config.toml
num_hidden_layers = 12
hidden_size = 448
experts_per_token = 1
hidden_act = "swiglu"
norm = "rmsnorm"
optimizer = "soap_variant"
beta1 = 0.95
train_tokens = 434900000
Below are experts of layer 7 (counted from 0) of a mixture-of-experts language model. Rows are named router (the router's row for the expert), gate (a neuron's input weights, with its number), up (a neuron's input weights, with its number) and show model dimensions 384-447. Each number is 50 + 10 x the weight over its row's rms, rounded and kept within 0 to 99.
After each expert's rows: a language model's description of what the expert responds to. This comes from a sample of Wikipedia text that the model never trained on.

# expert 8
router:52 57 40 71 61 55 55 63 39 51 43 32 42 47 71 33 68 44 35 37 52 26 48 32 30 54 64 44 45 35 44 54 45 42 56 52 77 46 43 61 49 44 31 58 68 36 54 39 49 65 46 59 43 31 62 55 45 35 39 38 56 38 32 42
gate0:31 75 63 52 52 51 45 50 44 67 46 26 48 46 55 39 52 47 59 50 53 58 36 51 60 51 58 50 44 52 55 47 51 52 52 54 58 53 54 50 53 47 49 46 40 40 59 34 51 43 56 56 40 34 34 51 41 52 78 66 59 47 39 36
up0:35 60 50 35 36 39 44 39 50 50 31 36 51 59 55 43 46 42 61 56 57 54 50 66 31 41 54 63 53 33 43 41 45 24 37 42 59 56 26 46 53 38 42 50 41 32 53 38 44 47 49 39 40 56 53 52 50 38 46 44 52 48 49 41
gate1:54 50 49 54 58 58 48 54 44 60 73 53 41 40 52 28 57 63 45 51 27 28 61 46 52 49 54 54 36 46 44 54 50 52 54 60 52 51 57 44 42 42 57 54 59 53 65 53 53 55 48 64 41 33 57 52 54 29 51 45 50 53 38 36
up1:56 40 55 54 52 45 69 42 54 69 47 56 34 48 56 49 46 55 58 43 50 62 44 46 58 47 39 61 50 48 48 60 53 39 61 47 42 44 19 61 35 41 50 47 34 52 37 57 57 53 50 56 37 47 52 51 37 59 52 46 55 32 42 31
gate2:54 44 55 38 35 28 56 35 42 53 47 53 66 32 42 58 71 64 45 37 55 35 49 37 53 54 44 59 51 61 39 44 55 28 49 44 45 38 56 56 60 46 45 45 50 47 51 47 45 16 52 28 38 57 47 68 42 57 44 51 45 55 34 63
up2:52 36 48 55 46 53 49 33 43 75 65 43 59 53 45 52 60 48 37 47 66 52 71 48 46 52 48 46 50 55 56 46 60 57 53 43 34 51 59 56 52 52 37 48 34 50 36 40 33 56 50 77 56 09 58 54 52 38 59 54 40 48 34 42
What it handles: Sports and national names. Capitalised words in sports and national organisation names, mostly football career text, e.g. World Cup, American, League, British, Olympic.

# expert 5
router:48 62 44 52 68 37 35 49 47 38 53 41 58 65 50 43 42 57 62 44 53 32 36 37 36 46 63 56 61 44 59 49 45 60 62 43 28 39 36 66 52 47 54 57 46 43 59 50 58 55 49 34 60 49 67 56 37 45 43 50 39 48 42 58
gate0:47 50 52 28 46 42 46 38 42 66 57 34 38 60 59 43 38 56 48 40 52 50 38 49 52 28 54 62 43 47 42 47 56 55 37 46 32 52 33 47 46 56 25 32 58 44 40 32 65 49 48 47 75 44 47 61 50 49 28 61 59 61 54 48
up0:44 66 57 47 62 51 57 54 58 50 48 57 54 71 37 62 51 54 49 40 54 19 56 53 65 44 49 42 55 48 60 68 43 51 41 55 45 66 51 45 29 48 51 62 59 47 48 50 49 63 45 47 51 46 50 59 49 43 50 34 71 28 57 49
gate1:50 49 44 36 56 48 55 41 38 39 54 53 53 49 64 48 57 35 40 48 38 30 43 45 49 36 60 31 57 48 34 45 49 63 51 43 33 55 48 40 41 54 48 65 35 37 51 37 42 50 53 38 41 48 55 55 44 45 49 56 57 55 45 50
up1:58 45 50 54 61 56 54 32 57 34 47 47 28 49 48 41 54 47 34 52 63 40 48 61 72 42 41 43 49 43 32 38 44 56 60 47 50 52 48 54 54 56 57 41 51 64 52 55 50 44 33 56 50 57 32 41 57 41 27 53 45 60 38 50
gate2:49 48 52 37 33 45 52 46 66 59 48 37 47 43 53 35 28 36 46 51 56 44 51 50 47 41 55 47 54 50 56 44 54 43 47 28 49 51 50 50 52 42 49 65 30 57 51 58 50 59 55 47 36 46 48 53 48 47 42 51 41 60 59 45
up2:56 41 52 60 51 51 57 53 43 40 56 57 42 27 59 57 51 68 51 46 68 67 39 57 38 36 60 50 50 36 47 65 44 42 50 46 52 46 52 38 44 35 59 66 56 47 43 42 67 50 52 53 27 52 42 65 49 55 49 44 48 40 51 53
What it handles: Mid-name word pieces. Short inner fragments of foreign or unusual proper names and place names, often in sports tables, e.g. Z-aw-iercie, P-hel-ps, Nich-ol-s.

# expert 15
router:50 27 42 56 44 47 66 55 54 60 52 55 32 67 24 56 39 43 43 39 48 45 49 59 42 35 54 66 52 56 51 23 61 47 42 43 53 44 43 42 73 60 44 60 49 49 57 57 57 47 52 47 47 53 54 52 37 56 48 57 34 46 50 54
gate0:48 38 47 54 48 56 34 25 47 80 48 37 42 51 51 38 41 44 22 43 42 54 46 49 50 59 46 46 41 45 48 27 58 47 54 50 47 42 35 45 49 50 49 59 64 23 47 55 56 57 52 44 49 53 53 49 55 45 62 42 47 52 39 54
up0:37 63 47 53 56 33 39 56 52 47 66 49 65 54 37 50 63 47 48 60 40 48 56 56 53 47 33 52 50 44 49 42 50 41 51 55 44 74 55 45 28 50 38 65 54 57 77 63 39 50 47 48 50 38 52 67 47 46 61 49 60 59 46 42
gate1:39 40 36 48 42 51 52 44 84 52 70 46 44 43 34 43 51 50 51 63 31 50 40 45 41 50 50 47 48 37 59 34 61 45 55 43 52 61 50 75 72 63 32 55 45 53 73 52 37 36 37 45 46 56 56 79 46 63 35 39 62 49 50 69
up1:57 54 81 56 49 44 45 63 44 58 45 60 67 57 50 42 65 50 49 53 49 52 60 39 85 57 61 44 38 48 49 62 50 57 53 61 62 53 20 66 52 45 54 19 45 60 56 55 59 57 42 61 86 70 44 36 48 45 55 34 61 54 47 55
gate2:29 50 50 42 50 47 60 59 50 73 52 48 53 39 46 64 47 53 69 46 60 51 39 46 61 45 61 31 59 62 49 50 60 35 55 48 53 64 64 55 52 51 39 49 50 39 30 53 51 49 51 45 71 51 61 58 54 46 73 50 47 62 64 61
up2:46 40 52 40 35 40 52 45 36 48 56 45 54 64 52 68 47 49 58 51 42 42 49 64 51 46 49 54 47 54 48 51 67 45 49 66 52 42 45 64 41 46 50 55 44 45 42 47 52 48 36 75 52 52 58 55 38 65 52 63 64 33 51 49
What it handles: Verbs and particles. Verbs right after to, was, he, and their particles or stems, e.g. moved, founded, up, out, p(ause), ab(olish), comm(ended).

# expert 3
router:75 62 51 56 56 66 46 49 38 46 57 47 69 65 59 49 43 53 66 60 49 56 61 50 65 40 63 41 45 56 39 40 56 63 43 52 39 47 59 49 48 55 48 52 54 47 55 48 46 48 48 44 57 41 48 37 46 48 46 48 61 59 57 72
gate0:57 43 49 46 53 62 57 38 35 43 51 48 50 46 29 29 58 79 46 42 52 54 28 40 47 66 43 47 40 28 39 46 38 69 70 47 52 51 53 70 53 46 50 69 40 50 49 38 42 49 57 56 26 56 75 36 69 36 37 47 35 49 53 67
up0:46 60 54 73 47 47 51 50 27 36 58 62 42 48 58 55 42 50 47 36 50 60 49 47 46 52 56 49 48 60 68 40 56 53 41 52 47 65 28 64 48 51 48 52 47 54 39 76 49 52 61 60 56 50 37 36 46 55 59 56 55 59 34 49
gate1:34 44 49 49 40 58 52 61 54 53 59 39 75 61 50 36 59 51 45 46 34 56 48 45 51 51 55 45 58 48 36 66 49 50 50 61 60 56 69 39 51 70 49 42 26 46 54 48 43 43 49 56 56 37 64 54 28 63 57 31 48 44 33 53
up1:67 57 42 44 66 63 65 43 53 44 41 46 76 56 44 53 59 46 60 55 75 51 33 39 50 54 48 42 51 48 45 54 42 48 48 41 56 41 46 48 53 45 40 58 59 66 48 37 61 52 44 25 44 62 48 34 46 68 62 21 59 50 40 49
gate2:37 50 35 57 59 45 52 68 48 33 62 56 50 44 59 37 42 42 56 67 56 38 35 42 32 52 35 52 57 43 44 53 42 61 43 55 52 49 48 48 58 48 40 41 45 24 65 52 68 63 49 32 37 36 45 83 46 58 46 47 49 53 48 46
up2:32 54 65 48 58 55 40 59 56 59 55 52 35 57 54 43 59 49 50 50 44 50 42 55 52 50 50 49 61 54 49 49 42 52 57 27 56 51 57 51 32 40 52 56 49 51 63 57 69 31 52 43 67 53 64 33 53 56 43 38 38 45 59 54
What it handles: Surname initial pieces. Opening capital letter or first piece of proper names, mostly surnames after first names in lists and tables, e.g. N(ixon), Mc, Hal(en).

# expert 6
router:65 45 47 62 59 51 43 47 62 41 61 47 65 40 37 43 47 27 56 44 31 58 61 51 37 42 44 52 40 39 57 58 33 60 50 54 82 48 39 53 60 33 51 38 44 53 54 63 53 60 42 28 50 62 60 54 38 47 46 46 43 56 50 30
gate0:39 53 51 64 41 54 43 54 49 52 43 46 67 55 50 51 49 37 24 39 50 58 50 46 56 35 55 49 62 42 50 43 57 47 36 57 47 35 49 45 60 37 55 45 41 58 65 51 50 59 45 49 54 53 49 49 46 30 69 53 28 51 35 63
up0:49 38 41 56 72 53 44 61 49 57 41 46 33 27 30 41 67 46 66 55 66 52 67 38 57 47 52 60 33 64 72 58 35 57 53 57 53 53 51 39 57 58 67 49 53 51 50 52 64 59 62 61 51 63 56 46 50 51 40 43 49 49 51 58
gate1:45 56 66 39 41 31 52 58 57 45 53 27 31 37 57 42 37 48 43 61 31 44 40 51 38 46 63 40 49 51 46 74 42 63 55 33 51 58 69 48 59 41 52 49 59 44 66 56 55 51 48 58 27 59 44 45 51 41 65 50 66 42 41 55
up1:37 46 50 52 60 55 25 40 50 51 53 72 45 50 56 32 66 50 44 53 51 68 57 30 42 54 49 55 46 52 65 39 67 49 42 47 54 48 54 67 55 54 61 67 70 56 54 55 47 46 37 49 23 54 51 40 47 59 50 54 53 60 41 48
gate2:59 52 60 56 49 62 39 51 41 55 51 51 64 45 51 37 68 56 73 50 62 42 42 59 43 43 39 41 54 49 65 34 55 51 49 52 63 57 39 55 61 33 39 39 51 48 60 62 53 48 57 44 44 45 55 53 55 59 46 41 55 75 54 37
up2:56 35 54 61 38 48 49 42 40 55 48 25 51 51 44 36 59 66 46 66 60 55 48 64 52 67 52 41 49 36 30 46 56 66 31 55 63 68 93 34 52 42 82 56 39 38 73 64 47 39 44 45 54 29 58 47 41 43 44 50 49 70 44 62
What it handles: Mid-word name fragments. Short letter pieces inside foreign or unusual proper names and rare words, often after a capital initial, e.g. Goldf-ra-pp, Wilf-ried, Nguyễ-n.

# expert 11
router:47 56 39 32 36 46 42 45 55 40 50 53 32 55 51 44 54 28 48 51 55 54 30 47 39 55 37 57 52 48 57 66 60 61 58 50 46 52 37 66 55 50 48 58 43 36 60 68 53 60 51 41 60 55 59 61 56 43 63 34 61 59 46 69
gate0:54 66 34 33 40 50 29 47 57 38 49 46 53 55 45 63 28 55 58 57 42 43 34 54 25 54 49 43 32 46 52 53 53 34 55 54 37 51 57 24 47 35 42 52 43 56 51 60 52 50 70 68 61 65 55 50 70 51 47 56 45 41 51 53
up0:48 43 55 50 58 60 52 53 50 45 54 38 48 71 46 34 38 63 44 49 51 64 39 53 37 37 41 31 42 52 47 19 45 69 45 57 78 48 38 40 52 46 50 57 40 51 61 50 54 59 57 27 49 47 50 50 41 69 51 32 51 47 61 54
gate1:59 44 56 55 38 33 53 33 51 62 62 56 35 37 49 55 49 67 49 59 42 49 50 50 41 54 67 52 36 61 50 48 41 51 47 57 56 30 52 50 50 46 61 49 42 50 52 66 72 64 37 65 47 49 48 76 44 51 46 39 58 49 32 37
up1:54 44 45 64 53 52 65 60 52 52 66 61 66 49 56 48 40 50 51 54 46 50 35 47 53 54 52 50 34 44 67 58 57 44 60 54 48 39 50 53 51 37 42 52 65 50 44 67 51 53 41 45 37 43 31 46 48 51 58 56 46 48 50 53
gate2:48 47 43 41 50 60 43 51 50 34 68 52 42 64 38 47 55 51 24 39 51 49 58 50 57 56 46 51 59 49 76 50 50 57 60 51 46 45 57 46 60 33 57 42 54 50 59 53 46 63 38 36 31 27 51 49 49 39 46 66 45 81 60 65
up2:64 50 54 56 34 48 46 44 49 67 65 63 45 51 52 58 77 60 58 62 36 52 62 50 38 55 64 48 28 33 57 58 50 60 51 63 51 60 35 54 49 51 44 31 63 44 51 51 45 59 61 57 34 48 46 46 47 44 59 48 33 60 52 31
What it handles: Latinate word-middle pieces. Middle and suffix pieces of long Latinate words, e.g. expl-an-ation, con-fer-ences, benef-act-or, isol-ation, app-rent-ice.

# expert 2
router:41 54 35 62 53 57 53 54 48 63 58 54 57 67 75 45 65 41 50 41 35 67 35 51 58 51 37 33 42 37 37 61 31 60 63 55 38 70 51 47 38 37 31 72 62 40 60 50 30 53 43 61 67 43 68 48 63 46 43 42 66 53 55 44
gate0:50 47 45 46 50 54 51 53 62 54 46 67 53 55 25 44 48 49 42 44 47 34 44 53 60 50 52 51 38 43 40 51 48 51 43 45 51 46 64 65 56 48 26 62 45 51 54 51 50 56 51 57 70 46 52 62 44 54 35 44 55 46 37 59
up0:45 27 62 47 50 56 72 61 53 46 50 53 61 57 55 41 60 31 44 66 46 51 58 55 59 49 54 44 51 39 32 36 41 50 29 43 50 51 51 47 63 51 48 45 31 62 56 65 48 59 39 66 57 54 46 53 53 24 49 48 59 52 54 38
gate1:50 62 52 50 56 74 64 44 39 53 45 41 48 54 55 65 49 46 50 53 49 82 29 69 53 48 52 50 51 34 43 45 49 53 64 29 51 72 49 42 56 63 52 41 52 45 69 47 56 55 38 50 66 45 54 43 43 43 41 58 42 53 61 45
up1:53 56 24 23 43 44 64 35 47 61 49 48 51 42 48 41 47 42 49 62 48 50 32 63 56 45 50 46 60 49 41 52 49 53 36 57 41 55 49 38 53 44 42 68 42 57 57 57 46 44 59 47 60 54 51 54 32 49 44 64 37 54 52 51
gate2:62 50 58 50 56 50 30 46 58 49 70 67 59 48 65 60 49 52 51 36 27 57 52 44 45 51 48 54 61 69 45 55 44 85 42 45 41 58 55 59 52 48 35 46 50 49 53 72 49 46 56 38 39 49 49 51 38 76 54 37 28 44 51 58
up2:75 52 56 61 66 38 54 51 39 64 41 58 69 53 49 60 42 53 58 49 32 49 51 41 47 57 66 54 50 58 58 71 61 47 50 71 62 54 49 47 51 30 58 46 35 61 38 46 49 31 51 38 48 46 50 53 29 37 61 69 47 43 58 51
What it handles: Physical object nouns. Concrete nouns and their first word pieces for materials, building parts and instruments, often after a or with, e.g. water, roof, guitar.